config = dict(
    hidden_size=160,
    n_experts=128,
    d_expert=32,
    moe_layers=[0, 1, 2, 3, 4, 5, 6, 7, 8, 9, 10, 11],
    normalize_top_k=True,
    router_logit_norm=1.5,
    init_std_router=0.0293,
    beta2=0.99,
    max_grad_norm=2.0,
    batch_tokens=262144,
    max_seq_len=512,
    dataset='wikipedia_en',
)
Below are experts of layer 4 (counted from 0) of a mixture-of-experts language model. Rows are named router (the router's row for the expert) and show model dimensions 0-31. Each number is 128 + 32 x the weight over its row's rms, rounded and kept within 0 to 255.
Before each expert's rows: "mostly gets" lists some tokens that are sent to it at least half of the time. This comes from a sample of Wikipedia text that the model never trained on.

# expert 23
mostly gets: " fought", " but", " competed", " killed", " with", " hosted"
router [139 170 122 153 121  80 157 142 105 177 111  90 113 164 117 102 143 162 100 133 189 156 100 171 151 102 116 149 158 128 118 134]

# expert 87
mostly gets: " •", " Crit", " Another", " vers", "In", " Publication"
router [193 142 180  75  88 184 163 120  97  93 135 107 154 120 140 120  68 114 134 147  89 173 120 113 128 141 183 135 140 174 155 137]

# expert 106
mostly gets: " news", " civil", " flag", " wealth", " newly", " application"
router [110 179  83 157 123 114 150 131 126 104 122 105  91 134 132  76  96 166 134 102 170 143 163 164 192  97  97 112 155 105 122  78]

# expert 20
mostly gets: " av", " Arthropoda", "č", " Vol", " Lev", "agh"
router [122 111 129 120 128 122 143 136 120 134 102  95  97 141 100 132 130 184 163 126 161 148 145 162 121  85 112 153 155 104 119  82]

# expert 83
mostly gets: "!", " app", " Entertainment", " Records", " Township", " Power"
router [132 138 119 124 155 146 143 156 171 129 104 104  97 174 117  90 154 156 140 121 148 161 126 148 141 146 128 211 159  81 125  87]

# expert 4
mostly gets: " 18", "19", " 17", " In", " between", " Born"
router [107 168  97 139 130  86 143 122 110 124  97 194 172 162 117 139 157 137 122  65 158 157 192  98 118 185  95 119 172 168 178 113]

# expert 84
mostly gets: " during", " until", "In", " In", " After", " At"
router [134  84 114 168 145 188  95 171 129 112 148  38 141 155 130 162 108 139  78  92  87  77 133  69 144  67 145 122 153 176 151 114]

# expert 96
mostly gets: " Kam", " Tam", " Ot", " Kat", " Ib", " Kar"
router [ 76 225 129 112 117 133 114 100 117 100 113 114 125 124 132 171 145 153 162 104 169 144 118 166 127  75 109 123 122 124 136 119]

# expert 14
mostly gets: " by", " into", " off", " between", " on", "By"
router [169 166 129 111 142 135 201 126 147 171 112 125 168 127 144 149 191 145 113 157 117  83 107 113 151 158 162  94 130 158 187  68]

# expert 123
mostly gets: "elli", "phi", "isi", "zi", " di", "uli"
router [179 113 120 139 150 180 137  80 143 151 117 150 100 137 119 153 134 167  98 146 121 150 111  90 128 130 130 130 103 118  84 127]

# expert 77
mostly gets: "#", "‡", "UT", "α", "UR", "300"
router [158 110 136 116 160 179 134 141 122 134 150  90  79 149 157 117 122 125 129 121 121 163 137  88 137 128  92 104 152 127 113 102]

# expert 22
mostly gets: " book", " how", " film", " SWE", " ESP", "born"
router [174 176 147 186 144 149  99 125 150  92  95 118 117 148 165 147  63 122 136 153 175 138 140 118 133 125 123 126 198 103 121  92]

# expert 40
mostly gets: " Votes", " s", " States", " c", " sq", "Area"
router [136 117 147 111 144 118 153 143 138 154 179  75  81 111  83  99 196 110 142 101  59  97 140 129 140  95 178 126 124 170  99 106]

# expert 53
mostly gets: " Arthropoda", " Win", " |", " defeating", " sol", " @"
router [148 162 134 133 148 130 149 175 108 166 150 134  92 168 171 103 118 159 160 100 137 113  93 130 169 129  97  92 160 106  91 154]

# expert 116
mostly gets: " sl", " cr", " cl", " h", "rib", "cl"
router [163 148  93 146 141  98 108 142 152 123 161 116 111 121 157 127 122 128 130  92  87 187 102 140 126 133 126  89 110 159 196 146]

# expert 15
mostly gets: " 2nd", " 1st", " 3rd", "1st", " List", " last"
router [109 145 110 118 134 120 120 133 124 167  88  87 183 122 165  95 139 148 175 130 126  83  94 211 163  79 160 124 122 138 101 126]

# expert 121
mostly gets: " Mike", " Mark", " Bob", " Gary", " Henry", " Justin"
router [144 217 107 146 153  99 133 119 102 112 155 107  83 128 136 148 105 160 127 124 159 121 164 152 149  36  94 102 127  93 102  73]

# expert 31
mostly gets: " Double", " four", " seven", " second", " Four", " Six"
router [160  79 139  96 111 102 143 143 118 177 104  89  99 142 108  97 123 131 173 176 130 134 148  98 150 149 101 105 137 120 129 122]

# expert 13
mostly gets: " f", " s", " n", " l", " rel", " fa"
router [136 113  39  59 137 146  72 158 131 171 134 149 141 181 111  43 120 175 111 155 101 129 104  75 137 111 167  67  81 153 137 105]

# expert 67
mostly gets: " post", " mid", " (", " tri", " newly", " sub"
router [122 121 100 187 112 136 114 169 122 182 134  78 173 119 155 104 154 159 139 131 104 176 109 212 148 167 121 169 158  88 118  88]

# expert 120
mostly gets: " 3", " 4", " 9", " 12", " 6", " 11"
router [143 104 131 161 167 108 124 156 172 128 124 166 155  81 177 100 138 134  83 137 117 132 112  96 124 171 108 125 144 149 117 137]

# expert 28
mostly gets: " prom", " prot", " threat", " sex", " tax", " %"
router [127 107 161 136 136  98  92 110 158 147 123 107 157 124 154 166 121  78 154 140 104 106 135 108 158  99  96 153 125 132 110 120]

# expert 58
mostly gets: " and", " &", " or", " ±", " including", "&"
router [125  36 120 143 128  88 156  87 162 181 172 143 130 145  56 118 163 121 128 119  96 191 186 157 130 143 164  94 118 143 137 125]

# expert 92
mostly gets: " Wil", " Fal", " Hart", " Gil", " Jones", " Bin"
router [136 187 137  87 162 134 120 109 133  97 117 138 108 131  90 202 144 131 138 130 130  95 124 156 125 109 140 157 142 125 108 129]

# expert 24
mostly gets: " w", " na", " prof", " von", " y", " van"
router [134  86 151 137 107 106 185 118 150 158 128 127 168 123 111 106 132 137 171 139  98  95 118 123  44 105 100 142  87 103 131 133]

# expert 55
mostly gets: ",", " including", " Its", " whose", "—", " His"
router [105 112  84 128 130 141 133  90 118  65 162 100 162 137 137  91 140 172  76 104 115  89 167 153 180 155 144  85 143  67  89 105]

# expert 111
mostly gets: " Ju", " Yu", " Nik", " Maur", " Sk", " Bak"
router [109 148 146 110 140 121 143 125 118 124  99 130 112 154 121 169 127 176 146 119 160 149 143 185 130  83 109 164 132  99 128 120]